From a checkpoint of a small mixture-of-experts model trained on Wikipedia: 100M parameters, a variant of SOAP for the experts.
Below are experts of layer 2 (counted from 0) of a mixture-of-experts language model. Rows are named router (the router's row for the expert), down (a neuron's output weights, with its number) and show model dimensions 64-127. Each number is 128 + 24 x the weight over its row's rms, rounded and kept within 0 to 255.
Before each expert's rows: "comes before" lists some tokens at least twice as common just after its tokens as in all text. This comes from a sample of Wikipedia text that the model never trained on. Tokens count by the router's weight.

# expert 6
comes before: "0", "1", "9", "2", "8", "7"
router [139 138 122  85 129 136 102 139 180 124 145 159 114 116 124 170 155 110 104 111 156 108 141 121 100 129  82 125 131 120 116 147 154 138  97 125  94 155 119 139 154 128 118 110 113 100 107 148 163 100  96 141  97 114 102 101 111 128  99 134 164 107  89 123]
down2 [137 147 118 153  92 106 157 117 126 146 143 122 132 103 148 104 159 126 137  95 131 111 155 127 112 139 137 107 144  96 140 132 110 164 172 116 134 139 125 114 161 164 138 101 108 121 161 128 142 126 127 128 146 160 135 109  82 177 147 113  92  97 150  76]
down3 [152 124  72 118 116 120 148 177 119 126 144 157 158 114 109 134 113  85 138 143 158 128 101  66 150 122 106 118 162  90  84  61 149 146 158 127  81  96 134 111  89 158 110 119 119 147 163 135 179  77 100 143 107 132 154 160 121 159 143  95 133 150 131 100]
down4 [152 136 150 152  87 112  98 123 159 141 132 105 124 113 107 139 124 112 146 127 155 157  98 117 123 137 120 133 106 104 125 113 167 139 152 137  98 208 131 160 103 111 110 119 116 107  62 109 114 157 146 153 122 129 127 118 135 121 143 122 153 126 137 129]
down5 [131 128 122 132 120 141 134 153 138 149 119  78 116 136 112 119 136 129 111  90 110 100 180 189  97 107 175  82 142 175 137 135 152 116 126 106 137 116 125 104 138 166 131 123 119  72 129 147 120 139 115  78 133 120 110 186  43 136 130  94 156 116 133 124]
down6 [105 107 149 149 118 170 142 147 126 125  90 152 100 150 150 107 115 107 169 128 159 154 146  94 108 123  97 118 140 143 118  92 121 139 117 152 135 111 126 137  82 132 157  74  81 118 143 130 145 134 141 138 138  84 137  93 117 145 164 113 172 148 171 148]
down7 [151  93 105  95 132  88 140 169 123 139  96 138 130 117 152 115 137  75 141 111 140 133 117  91 145 120 151 131 116 108 118 123 154 104 119 136 166 123 131 129 106 162 137 117 123 112 131 109 170 137 130 100  65 152 114 110  89 125 118 183 130 109  69 107]
down8 [134 143 185 106 141 126 129 123 136 141 100 115 115 132 145 110 117 117 117 143 125 153 163 116 142 123 128 140 104 140  87 145  78 106 172 152 129 145  87 122 129 143 118 109 119 134 115 109 124 110 117 135 148 128 181  56 103 131  97 132 153 116 127 163]
down9 [112 123  90 143 150 125  99 110 123 105 124 138 126 130 145 103 153 126 146 112 108 135 109 100 141  95 124 152 180 123 114  93 126 144 169 135 125 122 163 152 112 119 113  58 136 105 163 109 165 119  72 160 114 109 119  97 134 139 137 144 144 157 131 143]
down10 [127 142 116 127 154 138 157 127 147 108 130 179 147 111 117 135 160 109 121 149 139 104 130 141 140 136 117 122  72  94 129  93  85 144 131 124 135 137 139 115 165  68 115 152 148  77 129  77 145 141 136 160 165 102 142 155 154 133 110 172 138 188 151 148]
down11 [ 97 141 122 113 119 121 140 106 105 141 104 120 188 157 108 152 170 118 120 145  94 137 132 183 131  99 132 143 156 128 122 134 115 128  81 122  91  72 123 128 117 120 126 165 122 156 141 130 134  99 120 154 135 156 123 112 153  92 149 120 157 123 123 131]
down12 [112 153  84 152 121 118 108  94 142 102  87 144 133 135 114 134 111 137 124 143 166 133  85 167 107 129 126 145 129 132 104  72 150 119 111 157 119 116 108 129  87  86 118 101  85 145 109 115 122 125  92 118 141 120 128 119 162 167  65 120 120 157 114 169]
down13 [115 149 127 158 120 143 108 111 110 116 127 199 135 108  98 105 105 110 141 154 161 140 155 153 137  99 117 166  84 177 105 135 148 107 148  84 160  97 132 105 109 160 118 109 116 119 160 118 139 117 132 168 132 184 165 140  90 146 150 146 141  85 150 111]
down14 [155 156 155  69  98 122 117 144 111 113 129 100 122 125  90 116 121  96  94 113  92 128 114 134 134 139 153 127  85 117 103  92 138  72  94 135 150 177 143 135 150 121 124 111 138  94 137 111 125 122  70 131 122 150 168 107 137 159 159 110 145 133 119 144]
down15 [118 144 127 155  99 153 131 139 107 132  86 166 131 136  95 144  99 122 137 149 113 167 137 138 142 135 196 116 157 132 141 147 108 117 134 168 118 181 124 120 111 141 164 117 156 115 139  83 103 135 107 142 123 153 143 161  98 143 116 120  94 125  95 139]
down16 [ 98 137 133 112 128 126  99 144 103 114 122 148 125 148 132 133 124 115  87 155 115 159 157 134 138 119 116 149 114  95 113  94  95 155 139 161 126  96 136 131 161 157 184 125 133 171  96 131 140 119 106 112 119 102 110  91 163 138 173  87 147  66 136 135]
down17 [126  81 158 157  99  71 154 210 108 108 162 170 122 176 124 159 104 146  86 155 131 156 125 159  91 149 165 113 150 178 110 134 112  99 116 121 140 139 108 131 135 125 137 141 142 124  92 154 114 127 138 143 100 135 130 138 102 102 193 138  83 139 103 162]
down18 [159 146 125 146 127 103 115  81 144 131  97 146 100 113 103 127 147  95 142 128  86 109 127 104 117 102 124 124 154  91 137 112 143 119 150 108 147 125 111 103 149 131 139 160  90 109 138 154  96 161  98 118 104 112 143  83 157 147 112 134 148  87 161 137]
down19 [ 85 117  98 154 158 126  96  86 169 117 137 139 125 119 108 130 105 138 148  99 175 103 122 184 148 108 138  69 126 159 123 106 179 110 177  81 145 117 141 108 126 144 106 185 151 169 180 107 154  88 140  76 155 114 131 158  98 134 179 130 140 141 147  94]
down20 [110 118 121 130 127 164 122 131 147 116 154 173 112 131 154 128 149 145 134 129 119 141 147 188 156 155 142 166 171 104 171 100  88 123 175 103 118  95 143 162 138  79 118 141 144  55  96 163 162 159 145 153 102 124 113 146 137 122 147 150  96 165  82 118]
down21 [179 124 142 138 122 133 124  93 108 132 118 139 166 152 125 135 150 120 139 126 121 133 137  95 173 148 134 116 154 126 103 129 116 141 112 124 147 117 101 118 138  83  80  79 148 130 112 111 130 147 130 164 124 113 153 132 106 146 133 121 163 150  90 106]
down22 [112 202 126  98  96 142 131 141 117 140 106  86 127 134 129 121 123 152 140 171 164 117 118 115 124  91 115 106 138 141  88 151 117 157 124  79 127 159 132 129 123 105  95 121  97 148 146 178  99 130 125 129 164 116 125 121  83 114 119 123 102 147 128 152]
down23 [ 81 122 145  97 126 165 157 145 167 134 121 136 106 148 160 167 110  89 175  81 115 171 111 138 157 125 154  93 128 133 106 133 160 134 105 132 143 119 118 145 128 118 132 146 114  94 121 114  86 116 110 113 175  81 140 149 146 137 127 151 135 145 154 124]
down24 [168 135 147 117 125 108 142 145 104 107 130 142 142 116 118 133 192 115 128 144 105 136 126  99 121 131 145 138 116 126 151 108 122 100 137 150 115 122  88 124 144 108 125 112 142 146 168 130 125 131 113 134 156 132 135 127 157 113 129 120 126 126 171 151]
down25 [132 113 155 150 120 111 113 112 145 155 136 155 136 149 158 133 126 102 122 107 130 133 152 140 134 124 134 178 119 184 118 119 135 158 139 123 154 142  94 137 154 172 162 126 106 155  95 162 203 119 123 127  87 111 146 108 102 127 136 143 100 129 135 122]
down26 [104 181 110 115  89 151 103 127  91 129 127 149 146 139 130 142 147 141 123 132 126 104  59 167 148 150 122  97 157 159 154 164 118  82 199 113 137 149 112 139 158  87 142  79 117 115 154 134  89 115 120 160 104 130 148 127 110 141 118 139 154 119 164  79]
down27 [120 132  98 127 123 112 143 145 111 112 151 189 108 132 140 105 104 143 141 109 114 177 112 170 123 151 149 141  97 121 129 119 118 124 157 109  88 149  94 181 128  98 147  91  94 140 124 149 106 119 153 128  82 108 112 113 144 100 110 147 133  91 145 144]
down28 [ 54 161 114 146 137 135 113 140  99 148 122 117 112 137  93 110 128 110  98 121 194 135 101 136 140 105 123 146 150 175  89 104 138 130 154 142 135  96 109 167  74  82 106 103 134 104 139 117 131 134 142 149 128 164 121  75 111 153 178 121  94 168 112  93]
down29 [122 114 167 136 143 159 116 115 185 106 133 102 149 151 126 103 145 117 173 129 120 131  93 125  64 186 118 155 129 128  62  92 104 123 123 145 104 133 145 133 136  97 132 107 112 144 111  97 121  92 165 110 144 150 130 133 141 116 118 134 145 133 128 116]
down30 [109 135 128  81 149  92 127 109 117 101 150 127 113  91 157 155 100 136 140 112 125 120 128 164 129 126 137 129 141 111 147 124 136 156 156 143 128 163 134 119 107  97 114 139 104 132 137 116 155 106 166  79 107 133 133 100 156  99 135 123 121 132 133 110]
down31 [110 187 106  91 113 159 126 158 123 169 130 102 130  97 160 130 112 134  84 130 131 140 125  99 147 150 133 145 155 151 162 182 128  54 182 138 115 154 120 125 120 101 132 124 107 111 164 101  98  87 137 147 183 161 118 123 153 158 135 188  91 131 105 119]
down32 [136 109 157 107 120 107 106 125 141 132 155 129 117 141  83 145 142 159 134 117 131 130 175  70 103 142 129 141 159 134 147 114 162 147  99 108 157  93  93 161 126 130 111 115 160 161 144 117 167 117 144 119 157 149 108 148 115 156 148 126 128 133 110 111]
down33 [126 119 146 119  85 120 178 152 138 124 139 147  97 140 141 124  98  86 120 100  43 125 130 112 106 111 132 119  92 141  96 120 165 136 125 148 165 100 128 118 112 148  85 150 130  86 186 113  99 163 120  96 122 143 184 117  83 104 136 126 103 115  99 169]
down34 [163 103 134 139  89 152 118  80 137 144 117 146 117 123 120 114  94 125  68 123 165  86 136 118 106 163 105 145 119 105 125 114 107 101 145 143 143 122 162 119 134 161 131 109  79 114 140 118 116  97 175 134 118 130  79 137 133 153 138 105  87 101 108 190]
down35 [114 173 114 121 164 122 120 117 124 134 109 185 160  98 133  92 124  89 125 105 155 112 110 139 107 124 123 186  94 118  99 120 130 127 135 124 118 102 114 116 146  83 163 152 140 109 122 159 146 150  96  95 114 138 137 135 100 125 102  96 135 107 139 111]
down36 [ 89 118 125 151 104 132 119 158 101  81 168  97 144 109 149 166 137 101 143 151 110 135 122 122 139 112 101 139 188 148 183  88 128  97 129 140 139 133 129 119 126  93 138 154 130 138 140 169 144 126 130 144 161 119 137 131 149 148 144 127 127 106 115 160]
down37 [134 138 120 153 110 138 124 146 152 114 155 121  94 162 150 131 119 151  98 148  91 103 147 115 132 142 154  99 154  89 114 122 145 179 117 137 151 198  81 104 109 123 122 140 121 124 121 123 147 144 102  89 122 140 145 140 142  83 141 121 135 150 156 127]
down38 [101 135 150 146 169 140 102 117 115 163 127 131 107 118 139 135 135 138 166 130 169 101 107 124  96 150  87 121  80 166 152  67 117 102 115 127  91 122 160 123 128 127 120  96 107 150 144 155 145  99 134 145 131 137 129 137 143 162 104 128 135 153 111 118]
down39 [122 156 180 152 170 109 150 147 129 139 162  89 162 152 133 118 123 147 136 133 123 151 155 113 126 106 107 113 164  97 122 128 127 149 130 127 152 111 131 156 149 144 181 114  99 159 112 128 119  98 132 127 102  85 164 117 112 100 157 131 126 156 139 109]
down40 [147 147 135 156 126  84 163 153 120 158 155 149 154 119 143 106 162 173 106 119  80 144 139 137 142 125 111  78 117 140 106 126  95 136 160  88 112 111 111 154  74 110 113 150 127 132 138  82 109 140 137 106 122  57 155 101 115  95 120 165 169 106 126 141]
down41 [ 87  85 123 135 117 125 112 141 158 139 116 130 121 134 124 148 123 102 110 121  96 151  99 122  75 162 144 123 123 139 100 134 134 167 155 130 158 120 138 135 152 155 138  95 104 146 118 115 112  87 119 115 159 165 125 150 114 100 130 108 121 135 148 118]
down42 [127  83 119 144 133 119 152 107 124 131 123 129 143 113 134 129 134  54  92 151 146 102 107 132 113 125 150  75 113 162 166 145 107 140  92 117 143 104 130 124 156  99 129 159 129 128 160 130 121 127 172  98 112 135 146  96 102 137 121 127 118 111 127 146]
down43 [ 89 130 119  99  87 125 161 117 135 161 118 118 132 119 119 127 142 151  80 153 145 119 107 126 122 141 108 126 118 125 116 120  79 143 162 125 119 133 131 165 123  76 169 139 116 139 139 109 115 152  71 107 163 143 136 127 161 144 135 106  95 180 139 177]
down44 [134 120 110 169 133 163 160 130 134 145 128 136 152 104  98 125 128 113  94 146 128 115 104 149 114 150 106 123 127 136 155 158 136 106 122 113 104  92 166 126 128 100 151 119 158 128 125 133 152 117 125 131 119 197 134 124 152 106 120 155 134 111 162 106]
down45 [195 109 147 144 110 148 160 182 132 152 150 165 149 106 147 135 146 113 140 130 126 139 119 119 109 116 122 112 120 125 133  91 131 116 112 139 147 142 145 161 147 123 112 143 143 120 128 120 140 136 131 124 126 139 122 127 105 134 120 200 141 121 134 158]
down46 [128 157 137 129 150 154  96 116 158 104  74 122 110 130 159 155 152  99  98 138 121 119 133 120  61 111  98 122 163 116 142 155 134 152 104  79 129 100  92 139 147 141 150 121 143 129 139 163 101  89 147 117 151 147 111 121 139 116  96 166 110 113  72  89]
down47 [169 116 141 136 150  94 116 162 109 173 108 135 103 150 136 111 182 170 135 134 141 125 142 128 118 146  75 108 152 108 118 113 148 181 110 136 161 140 119 115 145 133 156 132 148  98 136 171 141 133 130  71 121 103  82 114 107 128 157 116 143  99 114 145]
down48 [121 106 106 106 125 127 170 125 138  96 135 182 150 136 157 110 104 103 110 141 104 147 120 140 127 145 173 139 120 195 115 203 150 147 151 118 127 119 103 129 129 105 104  99 172 130 163 140 140 144 114 137 135 173 156 158 120 166 110 144 131 111 144 124]
down49 [152 102 144 152 123 103 103 141 143 115 112 100 143 100 118  96 120 109 112 123 140 131 155 157 120 124 124 156 118 152 132 111 109 158 151 132 142 167  86 112 158 134 131 140 129 101 119 179 151 135 127 108 117 123 121 126 113 108 158 170 104 111 150 154]
down50 [155 109 133 124 126 141 121 162 167 150 153 129 132 164  92 138  94 137 122 139 160 122 105 101 139 152 105 120 149 123 130  91 161 131 106 113 128 165 159 140 132 145 137 129 102 195 129  84 180 139 132 148  81 146  89 157 117 116  92 109 141 120 133 138]
down51 [144 109 174 172 135 129 118 136 136 110 191 165 103  67 105 129 167 102 145 126 121 124 176 183 106 162 101 123 133 128 150 141 165 120 131 142 127 166 142 121 140 117 133 120  83 176 139 136 157 129 145 124 109 142 130 115 118 132 107 132 155 131 119 144]
down52 [110 130 137 142 144  93 181 113  93 124 117 163 103 143 143 122 119 113 142 150 144 133 112 120 112 107  96  91 142 144 141 119 142 141 133 132 178 142 123 146 146 132  97 100 187 141 143 135 126  91 170  92 157 131 124  80  81 121 138  99 103 172 150 126]
down53 [129 103 120 105 124 119 148 171  97 105 136 100 116  81 188 202 133 142 132 107 141 129 154 159 146  99  92 127 104 103 160 107 116 149  93 115 136  86 111 173  97 121 172 125  88 176 114 145 107 161 113 128 163 117 115 166 150 116 114 126 149 115 155 129]